Below are experts of layer 7 (counted from 0) of a mixture-of-experts language model. Rows are named router (the router's row for the expert), gate (a neuron's input weights, with its number), up (a neuron's input weights, with its number) and show model dimensions 0-191. Each number is 200 + 30 x the weight over its row's rms, rounded and kept within 0 to 999.
Before each expert's rows: a language model's description of what the expert responds to. This comes from a sample of Wikipedia text that the model never trained on.

# expert 4
What it handles: Name-initial fragments. Opening word pieces of foreign names and species epithets, mostly right after a space, such as de, al, mel, Sch.
router,180,213,212,137,185,143,206,199,195,210,158,221,256,187,203,228,198,187,211,207,227,246,197,234,173,232,260,188,245,214,186,197,216,219,216,206,223,174,198,194,170,228,200,188,181,193,202,173,243,202,223,170,150,213,188,224,138,204,100,221,194,234,182,219,174,251,179,195,237,140,198,204,180,247,223,216,190,157,204,205,192,211,228,199,193,176,232,187,203,158,211,197,182,204,236,233,184,299,174,203,192,225,187,135,143,196,217,209,201,192,203,181,272,174,214,197,196,189,173,167,203,209,251,222,220,208,227,222,212,218,211,197,193,238,203,220,219,159,202,215,224,186,219,195,212,198,236,264,219,225,214,212,264,191,181,176,250,195,211,223,250,227,211,187,185,204,285,169,201,253,195,207,181,220,192,191,146,223,190,192,181,223,128,281,246,216,170,227,262,188,151,210
gate0,184,221,218,196,166,166,192,194,234,186,151,209,167,176,192,166,211,142,214,194,277,215,218,186,174,218,225,209,193,241,204,189,191,153,185,234,208,175,189,202,135,231,220,162,191,184,227,181,273,162,198,189,200,172,189,210,173,189,207,208,231,152,186,224,174,176,238,228,232,171,194,159,155,231,277,252,176,183,187,205,194,166,232,212,233,244,172,207,235,179,154,189,154,249,231,254,241,205,237,168,183,291,180,190,221,265,159,202,223,201,246,213,184,233,209,169,226,175,178,161,187,205,223,258,246,164,174,217,171,248,215,220,186,185,227,204,233,202,221,142,197,194,233,216,208,147,181,224,225,231,198,226,195,139,235,229,194,192,227,164,248,200,209,174,192,204,191,167,171,241,200,176,190,212,186,190,204,192,197,191,262,229,209,237,161,271,187,186,180,182,182,176
up0,199,193,216,208,182,220,190,189,183,196,185,223,225,133,173,177,189,160,177,143,206,209,207,252,235,164,175,222,175,221,162,244,233,187,252,177,162,196,187,164,182,131,225,143,234,193,207,112,192,205,205,230,260,199,182,184,208,176,233,208,195,217,199,219,174,217,234,237,203,150,146,192,197,198,165,272,196,230,197,149,191,146,247,216,199,152,221,161,189,218,179,172,189,188,171,219,230,214,149,218,211,178,188,173,263,196,208,211,246,175,221,185,177,194,170,230,240,218,174,197,168,202,178,230,156,218,204,177,173,186,185,246,236,192,191,182,223,188,222,193,196,228,153,182,187,208,205,232,172,219,134,202,203,194,243,264,217,302,189,204,159,184,218,183,278,192,220,151,178,208,229,215,208,208,242,208,225,143,187,170,214,180,158,174,187,194,216,171,176,235,191,215
gate1,191,211,258,166,184,158,184,279,263,219,165,157,233,185,171,197,231,212,264,231,205,172,256,195,162,239,221,186,239,241,203,172,217,228,169,224,194,190,181,230,202,216,165,233,214,202,195,168,218,206,192,169,157,191,228,166,192,221,112,177,221,230,209,201,204,183,168,163,197,181,178,200,201,183,204,240,170,237,200,227,234,176,205,200,260,162,185,168,249,187,213,213,225,246,269,203,243,267,201,206,229,202,229,216,212,209,239,140,191,214,198,196,236,179,172,178,211,221,206,196,193,211,285,245,208,203,253,147,216,209,166,166,235,210,143,193,175,197,198,212,228,205,185,198,239,207,226,209,263,228,187,208,216,207,189,184,232,226,222,234,224,222,222,230,205,229,233,153,239,199,151,191,183,259,168,232,223,179,191,210,232,195,197,225,266,173,183,172,231,161,204,169
up1,257,157,183,230,165,220,174,197,211,144,187,255,167,262,260,239,145,205,156,181,215,221,138,224,156,171,167,173,192,199,176,221,244,169,169,209,196,223,216,217,166,160,232,166,161,252,187,219,193,221,209,265,231,173,248,221,214,194,240,220,222,170,163,207,221,222,214,234,163,178,251,215,212,117,225,174,218,217,187,182,203,168,177,211,183,209,181,176,204,204,178,176,231,159,203,190,172,153,181,197,229,157,186,214,214,207,223,163,196,215,219,212,224,235,195,209,171,222,172,202,209,161,188,116,218,174,136,195,148,215,189,170,211,225,172,223,206,223,180,161,212,187,157,195,264,209,200,190,180,187,163,222,168,223,245,272,148,233,198,260,170,192,151,226,200,196,201,182,203,246,205,228,223,188,245,205,162,192,186,196,189,162,172,193,180,218,202,214,193,156,218,167
gate2,182,185,166,207,247,201,228,206,184,209,142,166,163,202,197,203,248,152,186,152,183,201,193,172,177,171,216,206,219,200,240,174,169,138,185,205,232,177,192,165,181,211,201,171,177,235,224,187,221,213,191,243,209,227,224,191,217,131,219,150,254,217,197,157,163,192,224,236,213,234,191,211,183,230,249,239,211,238,153,176,193,215,236,198,216,188,178,221,239,159,244,235,181,234,190,159,197,236,209,198,136,233,114,217,179,170,173,153,269,167,176,242,246,196,170,202,160,128,221,179,151,221,206,191,179,213,204,202,211,186,192,209,196,210,228,204,219,213,209,229,228,195,164,212,219,223,229,239,212,237,247,202,195,206,219,187,162,215,220,205,155,206,185,211,197,161,175,198,190,147,213,165,213,194,201,267,191,206,226,209,143,199,213,200,152,291,204,227,183,121,203,155
up2,211,143,183,236,172,140,224,174,192,242,186,200,183,201,211,161,208,219,227,209,248,210,194,225,182,227,193,243,232,204,183,164,203,195,239,197,203,230,183,188,206,223,179,217,197,164,180,208,201,233,153,231,209,288,224,213,168,207,167,297,261,208,189,198,190,227,169,194,189,171,203,207,159,196,181,234,236,224,205,228,226,249,186,227,119,168,220,237,224,158,178,189,180,242,200,207,219,233,233,176,200,183,244,247,161,247,160,173,183,206,144,245,229,216,215,183,203,140,212,199,182,215,178,203,230,197,184,174,196,170,206,180,264,259,142,216,214,187,200,214,227,230,218,161,183,232,161,248,210,194,154,206,197,222,196,174,179,177,199,232,217,221,220,240,213,150,179,172,211,164,207,135,252,252,251,201,163,209,196,185,173,187,136,161,157,181,203,218,174,198,182,195
gate3,175,172,198,190,201,220,190,220,197,205,187,215,216,196,158,219,182,167,102,160,227,218,180,235,161,244,282,221,219,183,225,196,220,226,158,214,156,220,181,168,254,133,226,212,219,233,190,185,198,172,217,202,174,204,226,146,194,163,168,225,239,215,249,180,212,183,133,202,177,188,188,184,223,204,213,151,202,206,251,184,205,209,191,155,191,209,235,215,233,186,233,137,178,246,200,176,205,232,203,214,136,195,156,218,164,153,239,215,224,224,182,191,235,191,198,215,227,209,231,251,264,192,203,240,166,244,202,216,216,103,217,165,196,199,152,213,249,239,185,204,203,200,177,182,183,176,204,208,214,232,199,220,162,193,175,205,204,197,177,234,216,188,141,229,178,190,152,179,217,141,211,194,174,205,182,228,184,185,184,210,201,264,186,202,152,163,200,174,266,227,167,238
up3,222,266,204,167,254,174,251,206,175,136,225,225,172,221,243,200,208,135,253,231,197,193,213,204,204,224,140,244,185,248,189,156,189,203,253,190,204,198,211,213,174,277,185,157,186,163,220,217,202,241,196,240,219,191,165,265,207,251,251,191,141,197,208,200,168,191,210,183,245,244,194,180,233,147,248,223,194,210,208,181,174,173,198,241,221,126,168,158,169,258,170,207,259,173,185,220,191,208,170,190,146,219,246,159,196,224,175,173,194,178,219,233,177,213,210,183,182,157,167,172,225,154,218,165,225,153,237,195,192,229,198,197,181,213,179,159,178,168,218,230,252,208,212,244,205,252,200,219,174,193,174,158,204,182,203,207,200,246,200,176,174,196,221,155,178,207,232,218,214,243,168,227,167,210,187,185,217,191,196,160,192,151,195,216,229,211,189,225,160,181,198,194
gate4,245,179,180,197,138,156,195,229,234,234,257,237,152,202,253,223,184,182,212,200,202,229,229,193,190,202,173,191,222,190,259,239,191,238,171,192,212,150,186,242,142,234,218,174,219,277,181,236,183,213,205,195,202,207,165,260,226,172,196,232,175,170,162,188,167,244,165,180,191,204,220,222,227,254,204,229,163,191,232,243,212,162,212,203,196,211,136,153,220,260,224,200,245,216,203,151,177,202,184,184,194,220,232,199,163,253,231,222,226,222,192,201,230,219,204,147,161,155,216,198,233,198,174,206,214,164,209,180,218,211,146,151,209,241,250,167,215,222,187,196,200,177,215,215,209,182,138,223,232,132,186,267,236,198,203,217,146,208,226,263,245,191,185,177,171,187,266,219,160,204,216,178,191,208,216,213,187,212,208,189,174,217,188,226,187,186,156,185,229,187,175,243
up4,179,225,189,219,258,205,168,172,140,160,164,193,218,174,180,142,175,226,132,158,189,219,158,195,177,141,261,213,214,247,188,169,199,177,190,168,249,187,255,186,196,167,223,179,195,194,221,182,209,170,199,250,181,213,241,181,211,204,175,150,170,203,233,227,195,159,224,183,196,195,208,163,221,180,197,186,256,130,213,161,227,196,225,232,262,194,221,213,243,230,229,199,157,259,186,167,250,199,191,224,186,172,175,194,204,175,222,161,171,195,206,199,193,188,156,193,260,203,168,168,173,199,239,203,132,227,181,196,241,194,211,145,232,163,237,186,203,256,169,242,195,195,174,197,188,169,223,245,221,215,188,216,215,202,214,177,242,181,167,169,194,209,224,222,238,166,181,200,138,197,254,210,207,195,174,150,192,177,144,225,163,201,220,203,242,191,154,183,166,192,179,140
gate5,216,186,129,204,188,222,250,189,181,184,149,184,191,182,235,128,221,180,183,238,187,261,184,174,231,190,162,242,236,243,239,232,211,223,206,252,179,157,164,173,199,226,205,198,227,181,221,159,224,195,168,203,190,191,203,213,190,221,161,199,172,272,193,234,200,244,202,189,213,169,188,218,229,181,203,210,216,226,174,231,183,170,199,215,220,218,157,219,177,232,205,210,210,237,183,194,217,200,226,190,205,230,218,237,192,194,228,180,219,216,196,155,197,205,208,183,247,237,235,260,158,187,193,206,209,223,161,190,163,236,219,156,202,176,168,256,184,209,234,199,270,198,239,179,211,224,221,175,269,213,225,153,184,157,176,185,218,276,248,175,237,206,176,203,176,218,214,165,215,149,215,243,258,309,189,199,209,160,173,122,162,192,207,218,208,169,199,182,201,175,171,207
up5,211,261,270,206,196,203,227,222,217,214,265,273,178,202,214,205,198,163,235,181,224,128,199,206,202,217,212,179,153,164,208,205,210,166,258,172,222,179,213,187,180,244,184,210,157,230,242,175,170,208,215,167,237,238,152,241,168,168,183,257,164,168,208,176,148,144,204,239,128,202,251,212,201,212,200,169,246,256,188,218,167,219,187,223,229,209,195,143,216,144,179,261,204,204,217,208,199,230,219,237,182,227,172,176,246,232,207,211,141,185,254,213,192,191,218,231,222,205,181,207,217,235,172,191,194,241,218,195,186,176,193,240,194,180,242,164,133,188,219,177,210,185,221,188,205,166,202,201,178,241,239,163,201,154,178,183,217,195,187,215,232,212,261,182,243,220,216,249,201,200,151,181,195,187,175,235,198,175,231,219,172,206,243,174,187,223,166,228,147,193,191,226
gate6,234,206,196,198,164,231,216,215,196,172,204,252,208,201,192,157,212,283,175,181,166,238,201,273,213,226,160,213,248,202,171,237,194,218,214,269,152,150,239,161,169,192,202,195,238,197,217,160,195,150,201,190,223,232,211,193,194,190,215,270,202,206,149,186,160,199,253,193,182,216,188,209,193,185,189,237,172,179,216,181,240,143,182,176,197,196,194,156,169,178,236,220,185,223,213,203,191,167,154,169,169,210,203,242,214,248,212,213,207,242,216,209,181,165,230,196,193,224,214,209,161,184,190,189,193,218,217,186,163,250,240,212,261,211,158,168,240,148,206,204,220,186,165,215,261,242,223,147,245,228,187,261,175,205,270,171,269,222,192,198,208,220,242,161,210,222,186,187,188,186,167,166,172,193,246,208,214,223,187,214,200,165,220,152,171,239,164,191,225,191,226,129
up6,239,179,204,193,219,244,216,190,291,173,208,246,203,238,220,220,242,214,256,211,190,249,244,224,126,220,248,162,185,193,210,201,121,198,161,139,165,181,223,221,204,208,227,226,169,182,142,236,246,172,216,225,190,218,187,239,195,207,195,208,261,187,186,231,200,185,201,194,174,269,200,214,177,172,231,204,186,194,212,221,213,218,157,178,193,180,160,194,190,232,206,169,194,230,269,167,206,196,187,184,153,235,178,181,177,238,195,151,201,172,199,214,178,181,231,221,147,210,211,190,200,220,217,227,188,162,214,126,176,229,239,164,249,168,191,173,183,198,162,185,184,155,211,252,204,195,220,180,201,234,166,200,186,215,214,180,253,195,156,169,193,262,208,198,233,190,139,153,203,212,154,174,150,197,175,177,203,172,226,189,205,180,224,175,204,177,246,182,177,217,164,145
gate7,225,197,223,198,208,208,250,213,193,239,272,230,226,154,159,218,216,236,198,246,219,193,187,232,189,239,207,163,188,186,204,147,210,197,190,232,184,178,199,144,260,240,185,170,218,152,146,180,222,187,221,182,177,175,210,180,173,161,177,273,208,203,222,223,227,234,199,178,195,211,229,227,212,195,192,176,189,188,227,182,188,233,204,231,241,209,220,156,231,242,212,229,166,168,235,223,168,283,191,198,208,171,191,212,158,172,193,212,206,208,181,200,225,161,219,227,162,200,197,119,151,212,220,214,195,198,212,212,263,231,258,216,199,202,128,202,224,195,228,209,180,144,191,197,164,171,160,226,238,289,195,162,179,238,182,170,245,206,152,226,211,227,237,167,209,220,203,221,264,234,200,204,199,197,159,175,212,132,200,247,234,159,208,196,197,169,191,191,230,191,151,189
up7,129,256,174,184,188,196,212,167,140,171,215,229,176,147,200,178,227,186,171,153,181,189,222,115,187,209,218,247,143,176,237,172,202,182,192,187,197,235,183,244,176,196,190,194,216,232,230,221,163,174,272,228,153,190,173,183,249,225,225,212,240,197,182,222,199,141,225,260,197,184,197,203,194,192,205,198,222,210,227,219,204,194,213,189,178,200,173,269,193,182,231,175,173,199,218,145,206,125,165,204,213,252,157,235,240,230,170,148,246,185,225,159,196,216,191,166,242,220,175,214,184,199,176,214,176,184,197,181,166,153,137,148,201,234,222,187,164,224,192,237,230,209,209,199,225,220,234,181,184,165,191,217,219,197,247,222,192,240,238,208,199,197,211,200,182,130,169,194,190,193,159,210,241,217,213,203,216,202,245,135,227,184,257,162,220,232,247,187,190,188,196,172